Below are experts of layer 8 (counted from 0) of a mixture-of-experts language model. Rows are named router (the router's row for the expert), up (a neuron's input weights, with its number), down (a neuron's output weights, with its number) and show model dimensions 0-47. Each number is 128 + 24 x the weight over its row's rms, rounded and kept within 0 to 255. Numbers have three digits each.
Before each expert's rows: "mostly gets" lists some tokens that are sent to it at least half of the time; "raises" lists some tokens whose logits its average output raises strongly, later layers aside. This comes from a sample of Wikipedia text that the model never trained on.

# expert 4
mostly gets: " She", " her", " Born", "Personal", " Date", "°N"
raises: ",", "pr", "l"
router:134104112138146087121146120137112141161153106158095139137142107092119153107122106179094141124111072126115102105129176108143167122101137163113166
up0:143158145123110130131177131150094124110114141148136120116127103113104156127184168121156162147114152113121156158112135122139103110096092127110161
down0:089106111115129143144127160134167093111094113122145078117153096141158118125115070115096110110133096133132119106111110079156136093143109133148127
up1:160148124128109113138114096126085150150151141124145148107115128129140130140149135140129142108127141122152190114122093162169089156109115128121103
down1:156156122155105099155113106117149124137144158112157135094071136133103180150126147143119140160128060148089114099078097171146156137125162110153150
up2:173138089091144136110143123112107151178146079110123121169101144171139116130124118147130083088121136124124083135108131129087156122164141151123103
down2:110141109101123125102126149136091156108106161189136099124122110115114098152106103121082092129108166125177109150132161115126156126177107121145145
up3:154110143114165102131111074150139121149138123124143106160141116092118158108157100103128135142082129118118135108117135125109098112144152122148089
down3:100139134106112134108101154127160138118091183170154116125119140127124141154142127135135147167161106143122100166072140147097112142095135124117166
up4:079132132120097138144124150133151143130117121125089132127111116101137085074131147122126138119132169156106145139143141091149127138137116145141100
down4:122115132120082118151080119088162103117121114086124123100130110133136134125137111124124104134092171134127077154156142099150115148131080148145118
up5:140111141108112109148165137115126072118094120147120106090145152138143118121101141113136137128108105093139146136152094113137132104103117175108127
down5:084149144121115149138106141116103134157166094127100122153115185126149149122147111141138095161090164119074158121141137133086091144158125096137127
up6:116099132124113126121103153144170130167141166120099098103124128099117144094117165124110133140129133103132147166123147122079121075145110121124120
down6:162149143159072118144122121120168136124136142116133103099122096175129076103146191128137115153158117146095109150136142098085118117102142113105123
up7:120138140192146124161099143170124124132145107104122148090135135138132132136132129120119126148130108137136103166121127106151112147097132145131113
down7:134163089147151135098138129092191131116160118104114143082142131130110117084123146076138102128132086135100122142123116122124158142157093134125163
up8:133158136115108133130149157140061180105136090090168113145112077115131117118103117120164145151146113156114122131116108159129069126126138112092149
down8:150109126126140158134103112121110116127150061119092093137119165149145155138153080154130085064137082080149113098149110137093088127151163114132133
up9:109124057127173099152113125165103141119110080093102085121185112132150131149139163129146121124113125148180088112106129089120126104153128119141100
down9:139132097147143114146116184153119147145132147140192131142115084127141101135155104116118117114126149109134140126124111119174120169109099135124093
up10:116134126096163091132137144171165140155115132119136148118138083162109119110139110141130181139142157123149104132140145156137118125116101140110122
down10:142127132105113138103139130111136136092112129154119110164156123086134124146115176097144155177155133134120110085119152130120108123144131123090130
up11:166110091134164095184093142105191113158131100128138134147153138144132118125130159110132148090086147099103171109164142086107156168072144120134123
down11:133112141123155122129094169129152136085118177114106165114119117139133104102139140151168108121133127147103118160138110148114148141144104120158079
up12:120123157104130139084154112131150158103115136080125108153138130150097083103125135120095117149089142075113137096130153148139128105129123133102131
down12:129114103130155098131118106145154149126122104136194107150116091085090119144188138082121092093148170133094136169148102153121141131134131163114158
up13:101108124095113131096113135140118161132139145125112151115116114110174104122096134207120140122117158127117174130159113128099160172137160140099103
down13:138137152117105145123122142119132166106129103143126171134132152127139138080126163130120156167134139095174121114120126113124159105118103141149142
up14:125111167159109123167130132112136093106146171139153131165127147078156147185135125174183107086127111139166105085098107154085149067135097149160087
down14:188147155156122091107122097143127133148115113146114171123138145126124164147138076122146139147144130103119096135136104092126113108125134172121105
up15:125135117113138142108148108134129131133140121108141137172135127143175110094132103123125134134133106069099116190133102082147094146115133127135152
down15:113121142134124144108094112181107149132071122174128142142109125122140112098153110089164121157167137140146113138100102136167124128125145116155127
up16:121160089144139147153109129174117071136169083140122126116144117123107126117137124135107134169126112130113148160121097110127148123082090066102142
down16:107112111105155120142147075094119109118126118122114121171104159105151136089110124108123120106143129141125100127138095170103107085126111112140116
up17:124118153130144183148124158149092114151128084139128099141110112133123157110164136172141164110137098115130100138124140085143112153107121121094106
down17:100124097140154130139116114101107153133106149120130126115127133111137174137168115142100129120136129146106171119142104140151128151160162117096092
up18:153138133085128163119156118119137143098130119086104120117161109135093146128141107145163156144119134110104137157160162111161138140107097117165155
down18:128127127132113156094168198135136098133165076127192120140152126095092121117108137159219100144124161188116129114117138123114118125147154124164145
up19:077093126110166149121098120090122170133148141142122088141151139134131116161126096144118137132144124166075117128118136107119126124121114127110132
down19:153129117085110125125152132162126109123083151137096145130137122130147157109106124119149132132135194089086149092156132107073120157119139151113095
up20:152171115176105144135143109136140137129132176090127171146098108087165126137114120116118103136136080145129166159113140164129106125159124138116108
down20:105151100142073154144118107128125133124139099127104121084128119152125161123122147151086125110138134075162133158124132175153137127061152150112150
up21:146105133136159156138137136126136158102098108156130148154153154092193102119123180131125100146158138112124164133123130123122170145116112115134116
down21:126171124126119150138163151108100122136159099101135151111102128111117093152116101145102092135064149150127135102131112142125167111125126138141152
up22:135162175093092132159097126188124126145113106145135106162114120122128097120137117147111166146118125155146112123113098149139139163106157129083113
down22:141100099157154097173138157163117078126124098132114087167140113166164134129109116128149168146097108147163131140112085143079122127085156082100158
up23:133161079153112115113118116131143139156140100115125105152150055152138133150108098059113146165100124093173148127098179157119144120103152144120125
down23:146156143124131151153141160115105119103149147149107130070110151087134101137126108134125144152154165122158111132133105114159176106137141156113127
up24:172110116108119134128133127120166116150178118131092119170136133144125118102139059123100143146108130144134126129134104101131128126123115121105127
down24:129160132120120058160138140162064115136115105122073166122164121116142127131145118141166131181097148121131145157121131136099125110140154129097120
up25:121098137176137114114159124124153111125159152136144118123097098129167129152126104143124158139109090161123143136095152141168103095132145136096105
down25:085149134118093132128091159138091108173148136092125143127121133121170174115107161159133137102115110091075110134129085121138146124134161129082139
up26:122157130164156116130121135105096139120099108110136154154116175147126114102150169160120148124147138103147140106132104091137092106159137142129111
down26:184136127105091098112101114126170145118117171140114089102107137101112127163147121125133130116092158146136148133137127153132144150148178157121150
up27:134112094142114133109105116183149146146117135151126133080118109105121138146123132142098108149142116146129165081135138085132126098082146116162164
down27:105140130165140135144140157140160132121122130127138111156104099128144125134101137147121117115161124123124130103128125130133131130127123122171131
up28:168151110089135143134154131131100140106139103124124145090131136118132092102142088134118140140114104106139150174108067159162141103084078102090109
down28:125118154094089147116087118139150187132139106126141126107126110099117112105127157179125103107126094145121118126134136126107119069113098134141167
up29:143102106107140144135128116116154147149131090095131140098171114150109165160107104113127107143097124142098135150137139173115117139152144115152065
down29:138136092104097121103117076150118153132142117109120134147158144151088122159120131092147152142169088156136147143095120118149137153173142149121104
up30:113091160163111138118134092123132110080119146143142105110145130101148128125130113152147167092106154112127132129068109129105141126126161106102144
down30:157120177136115118136101143133102141130085139154120102155088145132137147136128065111135097133121170129120140139127139136098142130115136101155095
up31:101174104147140171185112144105146178145110147136090136113087167113150102140125147137130152101145118125138081119131150135149127135137139137147113
down31:176156106116099161141136144152120141145117138113095120176108118147093126144106116127148143091128165124110161142139151144118095118159158125134116
up32:140139132163142120125152137071133130129085132130145096095121148104123104123161120173141153118081093152111106148125106111138091084142165179122075
down32:124112124145196130150123173105098107142152188113126175043136128114110150154114148167126142172079157123151169126136126144122121135117143121098152
up33:106136140144127088171121170118174072167123143098096103158148105074113109139155131119143156143144125106134124114146146090119109118128176100171128
down33:096097113139109128105144145137132116080153155102171110148113142117104135137117140134109068136138098119091134131144143109143136100123121145098127
up34:134099117097128124126087119107156152140132157109100099124133144157146125103142131121132124111089168145124058150117120135105163110122133136103158
down34:090135118128117174100170102138099098176072140139117157133148142129130112124124150100151152125101153104121145077127155095119124132105107152160123
up35:126119101143131167150124104151130152138142154110146093080143109095155180156140128123106117133121109179122139103119121128092107121119124143107087
down35:092121110107081110128096083086148074151118115146152147109108156170126160178104135126091133154137123142105140173141151124108130145115088133122102
up36:136107145105150084109124124158130152097098108131113082154090115099122150164133117147081104089108088124124087087112134148131127107132104118148123
down36:125136119155157108104102160116164132114153129097096116136110116081121152132100157090106124127124099095116143141123147119127093117127105148135144
up37:083118144146154127151165130144106138119160137113114117151113095096150103092155115139131146115138102119128126112152117115134139145119149134079134
down37:117139098104109112157123132131119126134140117178107134117138131115102114083151135112088170114137090168143119186116164120122164123097145095083133
up38:119093118132131145154156127152120117135127105128131101114152087138105158141129114131118093091121123130146099128135115097158162162127068135109107
down38:164130118121129166127144096127168108127116135141154153095109122172117135176175134103090096164098086131129083114151212131180143148122132109145182
up39:115124134148100143126104132141149102139110092114142104136122129111121145142098061123108141072114108139170124153115086151130141132107109067152131
down39:120071120105109153119175109121108148173103124125142120124136153129151108138119096134123145146108144099189129156132095144126125102150132161111107
up40:102142119098125160128176129134151156130110118145101107149160146120097175142128113106104099132147106120160171095105145102126133119135161131116171
down40:122149159139136109108156101149149128109109150119079124134166108094113130122160105091145148095130129160140100114146132134153106136121159134147156
up41:128107140120162167124122144121090133140118150147123115137121099091109140133086099173074149119169108146123157109112106125128089150135144142120127
down41:134165118161109066140105153171158121120158117160121127142098121155121121145152162119137109090129135135094116124166121084146152121128113137133079
up42:133092095127137116095122115142104164133162065108157137084114147147115093139114104169110141128157165159104099114173071146140144141116119100112101
down42:124137152133130128098140114141130151128112123158191086142116150158114135144120175103154106153111154136154116140122097124113096089089159128120083
up43:148159101137175120109176126138126104142114149157121147154130129063138113095103126153094102096134096178133138119076092114117111146105105120088124
down43:107148126074117156061113135160120154146165120143114115119102109117176152163130119119150133150174137113105143148101152115152136107136127143146137
up44:096124089084113138155085109141109148115134099104114124102106123139154170154114137127097099114129123090144115099088072107146124133117153139138144
down44:126094115147145148165140133151125137153103103077093124144124145121158131139125092144124155118150101150124195165098112085152106118166117091128078
up45:122144126159110114088090142165120119156119124164124115102105143143104139174097080145153133129124110188151118118120144111109097134129150139130142
down45:139175122082128130089131096152117124194071110122127131132108151103101116103110130135085178142192110175151157134119121104113161110106098109097158
up46:125102095150133121125079123091149140105140113139079092112082136098165160127133103153148098092157108108129111109170082126115152059144078134127162
down46:094100105123172145120102165110147140130118124124162157138119118101159144112120138146131112145084157140124156093153145128109125145107098105128129
up47:136130106135130102130139097141163141134156145155118144122104128124105152178125114177100103123137097151150123134127134122132136139055103125119106
down47:120079154150150128145124083120091104075126124175132151130137125108117124140109126118182136137151147115147176174147103132098117146124089120093116
up48:150115138106149160140155082156114146119148153098147110139124150160156152110126159137107119144126124127105153116136074114157152111154122113155120
down48:141100169115154111096144176125130140149105107133123103134140144158155113093124046088118163135099134169115112095126160091147104156112174147115111
up49:153140131156122101097107165189125130130113110106116156154136136108155095133131102129134149061133113079117104123167135117132122074090151147120128
down49:138115117178098129106175131087136139116178115092143102107115075100145115150078106108121112127129112137099112178124172144152121063141120126109135
up50:172132146126091114106165127173145134145125102164189111130154133146106130118138093170126158111119161139112136131153092093132114102118145132123129
down50:097105136154123141121175096145166150132067134097123124161149144158098153069090121154131149152135165152157141123177142116144117096114183128171114
up51:131126098164109095121133177131142126149133089094148094153151139142111081165122129164141151157103126141109147148113102122180127159127064120125149
down51:135097154129091119125135129111127137127156139148142197116107115133159139120147205131160169129113139144121138126072121143142139171137098093102123
up52:139117131144123123113131106140191174130127119109160180101108139087125120121109120113075163152109095141146123121107158162128117098108105099126130
down52:084124133133126107164112087111161126119157142131161151131086145107137109106150147143134134141144110100134167118141127141140129134138086140110094
up53:122099124144161125140159142103151154147168087118132119127168145178136148123127125104135152152154132159153116101141119125131134142135116108128103
down53:123128139156132131138129150130135117117154114164111130137143087117120137112102129107106122087152114123114091137126122087111133122107105113098093
up54:144130097134162118136096151092169152144183090106116124098120116159106142142127121167097146113072132159103092101135096105148114169135134153161084
down54:133114151129111137096133125141125105123169090114137092115219141115136146116145138147101079140115094113118138130118112115095138130064152085136167
up55:112155132124118117162112100138160111133186123141127117115092135143123139140127128103133123133125172101146132111155104130096134135095128113138155
down55:142133104112108143162132137101128159077134132085122159120131141110123096159126144187145151062152147120140120109138141116167106155154124156093133
up56:140090120124145165113140090089138110108078119133106160145121137130103124097141148068136159117091141120127110109108089132140121136147119128083109
down56:152118129103115134156134145112140131117133130103092129123121161123122130127116119103130137132135152115142139127130112185143135111162109088125160
up57:130114114109150095122152081147102103152113163154104145113136155085122119164101138157139153157128144152165091152098114130104108114201137090120117
down57:145078117137137139098112092105148148126138100155138137189134119144102080136151144137136139140123078117164166140151084145083119116138126113170141
up58:106141095145077100130107122184142124137147125129113110121132110116142109129120094100120114112178118132109111124092129094158141116094106114149111
down58:166113137181124128117122101121162098128119127150144145127127122136113097133111139118168094098095091136082131104155146101162150132090123111113128
up59:184106133111180119116102136128129097110112113118135136132127167118150169078142112116083150131154158118118125138130103158107123115155102103124150
down59:134149126112127128122121120119095126103090140100164134119099160137140174144131153115120114164120139162122113080119090112143172135121141118099141
up60:114141161138166171092134127136137124105126159133099147093117116167127164155130109116116138137123129136135135099130121153124127126064084113113122
down60:193148117112132151136090120110127128176131134115192132110089144141140125115139093134105146184147129085149179155105124161132107121122148120057079
up61:183137143107190132118098171135140147136119152101154138134128149092151153146149160132107107179134109121126123135091124154097128125177131119142095
down61:102124088133124150099156143123130102133129128151133149150128128131126154139146117141129100148106167155161157127161137185139090101137153091138158
up62:163123143115140095125100145127116136130132116133148114126111133133113146161162096137111146119090132077140141130107149128124154118131135143127123
down62:099120145113108146143151131128086149161170107129095108129142125117136120122113147132148143130171134122112148127128134136168136145134151121100111
up63:122154134134127107133114113107125115110160114149142120075127118128128113098128121144139172196105113140078136129113106116133109151112159148105133
down63:148135086156126139070129101119133132120121133114106133130091116118103142149193119152130103116119158117139086106127102106125093148097154159155142